python train.py --n_layer=11 --d_model=96 --n_experts=256 --experts_per_token=8 --d_expert=32 --d_shared_expert=64 --activation="tanh_gelu" --moe_layers=[0, 1, 2, 3, 4, 5, 6, 7, 8, 9, 10] --router_score="sigmoid" --normalize_top_k=true --routed_scale=1.0 --balance_loss=0.000336 --balance_bias=true --router_logit_norm=1.0 --init_std_router=0.0274 --lr_router=0.00165 --n_head=3 --n_kv_head=3 --head_dim=32 --vocab_size=6750 --norm="layernorm" --norm_place="pre" --norm_eps=1e-05 --positions="rope" --rope_base=10000.0 --rope_fraction=1.0 --qk_norm=false --attn_scale=0.177 --tie_embeddings=false --parallel_block=true --init="uniform" --init_std_qkv=0.0596 --init_std_o=0.0 --init_std_up=0.0596 --init_std_down=0.0 --optimizer="adamw" --lr=0.00288 --beta1=0.95 --beta2=0.98 --weight_decay=0.0 --lr_head=0.0144 --grad_clip=1.0 --warmup_steps=488 --schedule="wsd" --decay_fraction=0.797 --decay_shape="linear" --final_lr_fraction=0.05 --batch_tokens=65536 --seq_len=256 --doc_mask=true --train_tokens=492100000 --steps=7509 --dataset="wikipedia_en"
Below are experts of layer 7 (counted from 0) of a mixture-of-experts language model. Rows are named router (the router's row for the expert), down (a neuron's output weights, with its number) and show model dimensions 0-95. Each number is 500 + 40 x the weight over its row's rms, rounded and kept within 0 to 999. Numbers have three digits each.
Before each expert's rows: a language model's description of what the expert responds to; "comes before" lists some tokens at least twice as common just after its tokens as in all text. This comes from a sample of Wikipedia text that the model never trained on. Tokens count by the router's weight.

# expert 60
Wiki headings, taxonomy. Equals signs closing section headings (==, ===) and taxonomy infobox words like Genus, Animalia and -idae, plus article a or an.
comes before: "\n", ":", "ed", "ion", "ions", " of"
router:525517516531573501518606466490433527509435504474450538535495497524524539452530481497469464509460521479534481375452498500475506494566501479507487496535483541448535550426431416550489502485404455516480439483564486519544529510511452517504485456522523537574531553547492459501451542487516560507
down0:595585461482499436476402517438534500487430497523498453560469475555483502516490527577532449500525479529498494493572459520460518496521459532529461507508498470518523542476495433523485517495520495511558559441505463454532490453509478471511534537453504472503508506414507472415478585587495551566
down1:427553480539505520523437567525471511399499490446584533473565501457479560477510574511514545464491503486410443502494491541516573477488547504495519520519499451477451509585517485480484571515505477474529503464461514465502519516401450457503475496454541442493568461519515532578528490528484510440
down2:460510558528543542488486499519504503504508549513457532444565505466515492545433522517563525497480505510449484510527473556567471558541498447540521484509452498445534491471453517468479515465445537526454562412542559411557508525516493433478524488405514481537558402464483474487492529530453452580
down3:571464489510521433442484523485530552448516531487454521602504476473576465512501537575583447550536424479507431520529484493478558555504503466501489528538432476469457551561518491470527522452504494500501488467494500453505525550428543491491460458517535474455494536479508581572470457447505465436
down4:502504469548571480410479530500473520543518411470543452512537447532490504524547506518518529523573480473427542527532503549500408516481446505502475508502542527430513504503547476515472450489516570514408489487471492466547476492469485525547477551469478498407488527471483527422516517541629506476
down5:519512524481524600552505509522524597546487512561545548499464545452510498472508532489458524546459516537484450438432535527472573461521502468475497539444582475423556509455405466490439495422483493517489490454477513492547514484493445425516523464510499437547486499499574522482511530453526531461
down6:443539521555461499479502463509506561483509493494488527521531482529594505505493566577444498506457510461542501519384532528428520472528527502504415500442551407464536526428516490506588521477459502482554451512517515473557427530567483405534481524502487484517517494462464491510558507505481455503
down7:500467558467576528490508543481483485497487481567495523484531494501569481549569511488547539476473503592466418506472473545525523586428511469467521523481472497467507410554532505525490479509552486553556467440508466459502448479479486539449533548425452413479453561520500539472534522419466509482
down8:435514490497429530497548525522521516475526564514511516524512518449547419504539502490513415485452442591501491526539525512534534516512522520497462520441626442488526491524449465498560472449428510519516517514488464460543486453497412519502479418482491493539585500557554529509468480474503462432
down9:545475503433539516471465502494532468519534566505468404536523530570452469499489458486472438551476489468465504486481507463466438573480502533459548529538502516503474559457516572512527513568509436492525507497500463521492529557462506539448505409482572522459485457535519443582563581517430468472
down10:510465423452434541473452593433447480489503556513494511427426539521475496559498549482499427491504488526493492551490524529531556549532528547448547533494530531479494438568480532493550505416450576472463531466452478528512452530525488514511477580511534469520448491519510453465425543487518535525
down11:556490524535504471513538464541509467563508519466488429551427558510561409526513527450483497529435498396507538477518459428576550490507519539535463453544519489474465525474469491427434455474477499539591492498488468522454519462571439512507499530589494529484452522553535491486482480512495534521
down12:510502488464511479468474447504393511424525574624458494466422539478511515559591462517490496536502431457473534591481483441475522562519477493555559500540497481437502474504453475507499497464523507551446479511509520460523531499487503536456534493526561505460584458497467525447472550504501496492
down13:502516546501475491525525455577537511547508469483428532514477432524409483493418484614504435506536483489555479551564472457483523518501490488546551574563438528485516545506551486510582467483480519542447488561536480532505534465487542484514462470493452470449461408512463507490550469476474456494
down14:452540476448549467548545416451471504467487530453502498558471586508519450525542524494419439488497572515545419539540459577525559495475514537479476503448464476516583500470526466521479533506403542456435522498506533465562456495505520487541506467486435538540467486525490501520527524531485450558
down15:458490456535566514500547526465540447496531519553507510401487430535488498482452477427543490471416478496559500494491505478508464461498543554532489459508429483499479518474525489546493572621509475535539509470531476520490433579482597512495545394464442504510478477517485521510519497524504520559
down16:438507518540467508522511531523490536496496507407535474473475430380438511507480475514434540512498518542556596515542502503506497498554517460475499532492575473538539490464480386463500420512567553464550546482482438473434565528492479533501486552471459574481534475478523490491488504498534502531
down17:537549470473508550507440525577468470517473468446512452451469470478476467486423488487555551532492500456487528500540535482510487453493627523544476550508504492521440500482538490477530402497507522488500532539508528521458556536561527458505508548502503469573485369537438490536490435505559480469
down18:482436486514413487488507590493618484478589453421523532526485541460530504548455445509511533515550496488440522461493487488456519485497491441446509512551452561470507453501561506493572561493517555541472485494479540513465544489473508449515510505499514517491490529561561404497527436469461445504

# expert 35
Verb and noun stems. Stems of common verbs and nouns before suffixes like -ing, -ed and -er, such as found, hold, writ, mix, establish.
comes before: "ing", "ed", " of", "s", "er", "ers"
router:454551506528473497528536495570487473412442514498477472493475462580540474487512490547477502472422460571537587439523480498467463492479543505549454478493511483543432562455524459508529470494473528530431566460547460489534557527555438517480547527518490569476515419486512439486463514435510472551
down0:475562397487451533509497510477489444448521510446412538511494488523510478446559466503446499557514523493492471537577468565475498529500537464469547497517528466547522519548534487493528577530514474592460518494485577495566544514521485468519443460440497492482537586505538458504446520432458517428
down1:538539540553576498537537469509465454489458473555481524514427466434510452444531511502504519521487526543475493521541407482553493480533557558484518539503485535454579528539555511473447460510469562422492495461450473446497513445589481450449507489515476443572501464554477526501541507484556448448
down2:494427484633493495501494410500512468511503512518533476571571542530457497492482499473545490462464549476477514553599478432514458489506574511513518539498515486510519497467483511519558481528461551495456470473527505462532500468467503524473497437487367573469518535406510464488484497503551551492
down3:519502455491522595452487443553463527501487598520485538471490451516495494534502454560506529538553480481497491482463479437463440510437456521515498444560482533472507470413452543451467543463561470443491537465521505518537523414415529593518532573512507527473543522536483482517446511475538533491
down4:521506525528504575561534538508488509482517479528508477450427553559479497497473487485447453520563514526442442433659512500491555455508528444406494575508580489489470518512512493540526528513545487486517504474556514457511502508493518520472447483520506539491502515444429490508426527449475464432
down5:518468481528511526538439487531483591456481504460509444479518488546472589497561448475492489534475532520494448515525505522516527448475457489451545499504518421480528544473496482568529445499520527538524416551493555511506478491467493502567419395481497489527546460503481531426500568454505616517
down6:544462553474529444442514450481389500477465512507517425461542510549495464541506442572435581518509468533503476440539559508482500463454527510501529480538505544502537442476482442487510533468482535506525493454480521548466566465490490515570531510501531532393499427530484543465447522553556548524
down7:460466441487469536503488536514509534495466548475499531492570482495411596499524543472479410472453523459551492449518511519490434584439514569582487504511454469523477521528477567501525488528501535514484456522545550543537470471514509481567489445480509452532542500409465450460517461444571479528
down8:490561494498447500507469492546455431519519498453564493497478475491504560473494545465538429475496488504540564542482493527410512509440495431500527478481498527504587544470461472574552535461482504524539511521475477506441494511474498516460565554498596544473444458531509414438498500607444467494
down9:483530454534515532492447481485550493456493530470488482579529423475496546434410469466484523541478534533583547496589465444487507493533478454484475464548494514483505552474537476561518505523444572521506519500513525415544496437452437555472512508480477592495566488480564467448507545467451478512
down10:587506489584522499492508472505476540463508561436418551463540465538474482499428541543447541531472479595557490449523409521487526506516534522499467489475481461570563535484533474563530552530519506415465533500500511511474507449542474480501483477473493495466420480480545500486449472524511573426
down11:546482489522533495467444530517576473534473473483445456570479535508472517512518466501512470497515492574533462478605392553430450490496459451489517501573549546441502425473503502509427486490500480489474493532493497511499518505571483501493530517461432544457497427560516487503519490522498628541
down12:602569511460488480400510525436511504504472463515477512470488520541547536501530501470514457526458482517535556521597465484513497527437559509478533532497468475504500424555540537610482458483474487467552525546491519485539481515569513473462491468506391502456498525505432416525474451532507477493
down13:529524485508525465507552413482508462421453508500533454518578506530421488469526530481487435510468476424532531531505438450501493511512548577551465580522554515483497583499436508560524503464514612436413518485501494439515455480526503492447539473488470538537495517542502463482500503511506496564
down14:435549466493471535516485498477442467399502475510441460403576486552513500527493461518575439524477427514437535499501557487521425514503531485507498598548545533536504557501571531502531517500493490524484520501517487457468548537483488546496453580543518504541457453524479545457454517444536446505
down15:457452475549461501492585512535430468468482532530514411529467520554476469461563495481549480572458554455487539481570587446508463531507494441444471532502495488525456476465520495496484507602467512470537535499448479513434561522526494514448507511540512524463477555525566484404512514496568489525
down16:522464492593466524500470530581495491429541510480513455434586525552494517502465515585456496481491561420508467561508511482512477497499451512522468446418458475465487566485510493517525560470478513462505522465529505412488526534477556501574440464523514477524528448481579519520514430534531439540
down17:431535486494446520491586437519474539459553484519519573487446427561528438441501460538554494544479465540481464534489495530448531487464493610517503483551415477526526522453511440476537576531472531515473534468544475497524508466477493492586519475496502465426550539499453518455512459509477549467
down18:530454543516511472540473464477518576480498590499479505523553472534536559508527564486487505465532511502570565419596465458473491484495493456409465504564459493535497440492449523517443520512531496461519479482486540504513488443525447479411532510561439590503490476496473528492524429455530441518

# expert 11
Mid-word fragment endings. Word pieces inside words, often ending a syllable before suffixes, such as art in ramparts and cartoon, ock, ick, and words like final, debut, end.
comes before: "s", "ing", "ed", " of", " with", "o"
router:502514550542525480480502540555489500520521538547495534467480486475500506427509471560509429560490505475467551443503416502516426487469496501457494437447466485567461507504488545605473518466574581554460440460527461482538483504588494496473537571508447552516516505572523527546473473457558515484
down0:437483458501422446519589471518472530461485470465460481515538536524532485441432497503457553482480464511525566449597461509527432534488548506496462533582488532515570549478491497557565440465518557475481533484510509545501517572472473495482443541464459473478484526516508503548497511475589420485
down1:553561506531619470449482404455471581480532526484494493455560527455516560576538498487518454543483484491515521519506500464435531500504479469506482484569531422472493538527507537455496509517489465475487530549474452514491474533465452410453556483415523499446551545499448545521508529544504522445
down2:549462494514511544505504392482554515456533551508491465505480504553491491577483436484389510544464476503532566547531429497481503562490508550545502514472440498501458522470524501544467437498515546460535473529514413548484553577539522502490440491552464495518479408493445438516496559485534513516
down3:474502474495520550532500477566434484535509538465499472574487532533520550480521549427400462492524524556526434508632492522559443476555479513472487517548542491486479549494544501422491477513474426529516517511410511534521569479447454540518526453494453513503527484427503458498496521506473441486
down4:523580537570560543492496539493489478432376494449567562511511486528482458509550545460566457503533568490505513501593514494494514485551444510482487501482544501486438458441511476457485479437482501523433463457538506534486518442514567516417510515535474481472480416536497509476520471491556537488
down5:571540532567393596448500413491461468454521569516547513552504550548465485525464471511502600513561452518506549521588482407522526522481488560539516484511476450522487540473483514457492483461501497517485516478475524458462472479501501533544545454476497450500486461455482486422507504524484443508
down6:499550512507509586521494495533497540456425493504515530474462451513473541505483494474540479505520615488483489494519518495436457463519502447448543434488492533537520425552496488444461577449558481531574422560559474486606494464478474477493481512452463475482501473449517555486585507501564502506
down7:566513475417558488510523468437482459371545557536471450501522531479450510446544507496500498458488479530479495558538462501516483467507511435469546564453477457496540503511509568477507552449550456560454509488551511473519523495465558526575484465478517483532531478523521552432432513507603490504
down8:466483523480548523522496524462525569446488538484511542472502539537526491497549506470485496535469534535489477549541488526492502530424496573536465570455499589471520495461482445436422511533464495424477456474495399550573554492497387528506550515460547464540473466505450548504477502567480509456
down9:587486487506508476546534544564546510523474535483475509581515479438467524534532545431569460538499547539490458515495492372454470532462455410481517431470436468458617438461541525511503479488463543493512515551510457477520438524498539496557493536488518511506540479513466530472499514487490461494
down10:469498443513522516536542460554488513488525513518439493463463514487467563563446483495534549434493541546460453498519567461519524445475537498557584555502465556481437442459484534526549525495558477446585511512531451475522413511466511515506457503472456470486466491476564451535400460503506553552
down11:495545546556535496487532455505534510547526469497561458453550413425498482429499469489494474521455472485520453487462563447515442546507477454513518538550534568524519424524481478576478504547510496517497504503540439468481528511504435517530410532539494599504466417542523461468465510552522542441
down12:564476506530463562512528523555462452496403521539437531545509466454464537524506515523536525459553517523538504421543505486468501450480495533538411491509497529445447547464480491464555526473442456474540492479499421417460556476483577479467524504519537571506521393501498494481514525512528567508
down13:535437494515449475454491434522597474456526524508546523525604495504499449519510537467494533468543553494470508495515455551518487436455512455451495573441456516502523546494466489567480565566542456462539517509516460422553446545459446506454564490492519520500480467451545538502555469455470545541
down14:494541512549511457549494444480449480552495548529534516555551511513541494511435499511481454462508463499452522479541426566491496488522554503554412442481533515545506496421554489482475600461468516492498520564575469578431511502453501467546562484471523462418487465454480445547463482548506514484
down15:469505433530555512433531506457501544416532492534529452437521440546471527524498534544517519516496568513475549523474524571466418513501504449480523552462587449506520522556467510515453463492571486482455527497537503466478456529581483430448472563528511479467471481464602472483545455490525476469
down16:390544502472441551565496535510495550564459487420559483462482501482501483542538479549465518483600510488482512471398499464539481496460506472500507502506519461441481496530529500487547494436536472428504553487527463442604522490585465518532512480550509496530513496541531576453485474440477488491
down17:426522486585457450552545509543481506513464532490544540517505492503464433471512542560512522485530482545482515548432513550435491459459437514521449461448476469448565478537528455521518475435447470440562536537573472528472490491530545465465420501501511582516407538512553533508499535535479493487
down18:425567461474479515457515518513458521470518456390495534481566537483472520475474587475485536548499504508508485455472553494488494530499426449519510506521525506499486387487505462514485476537507421446501599497511489544482553445412421499532551518500489476506487523571546541502528555529556520532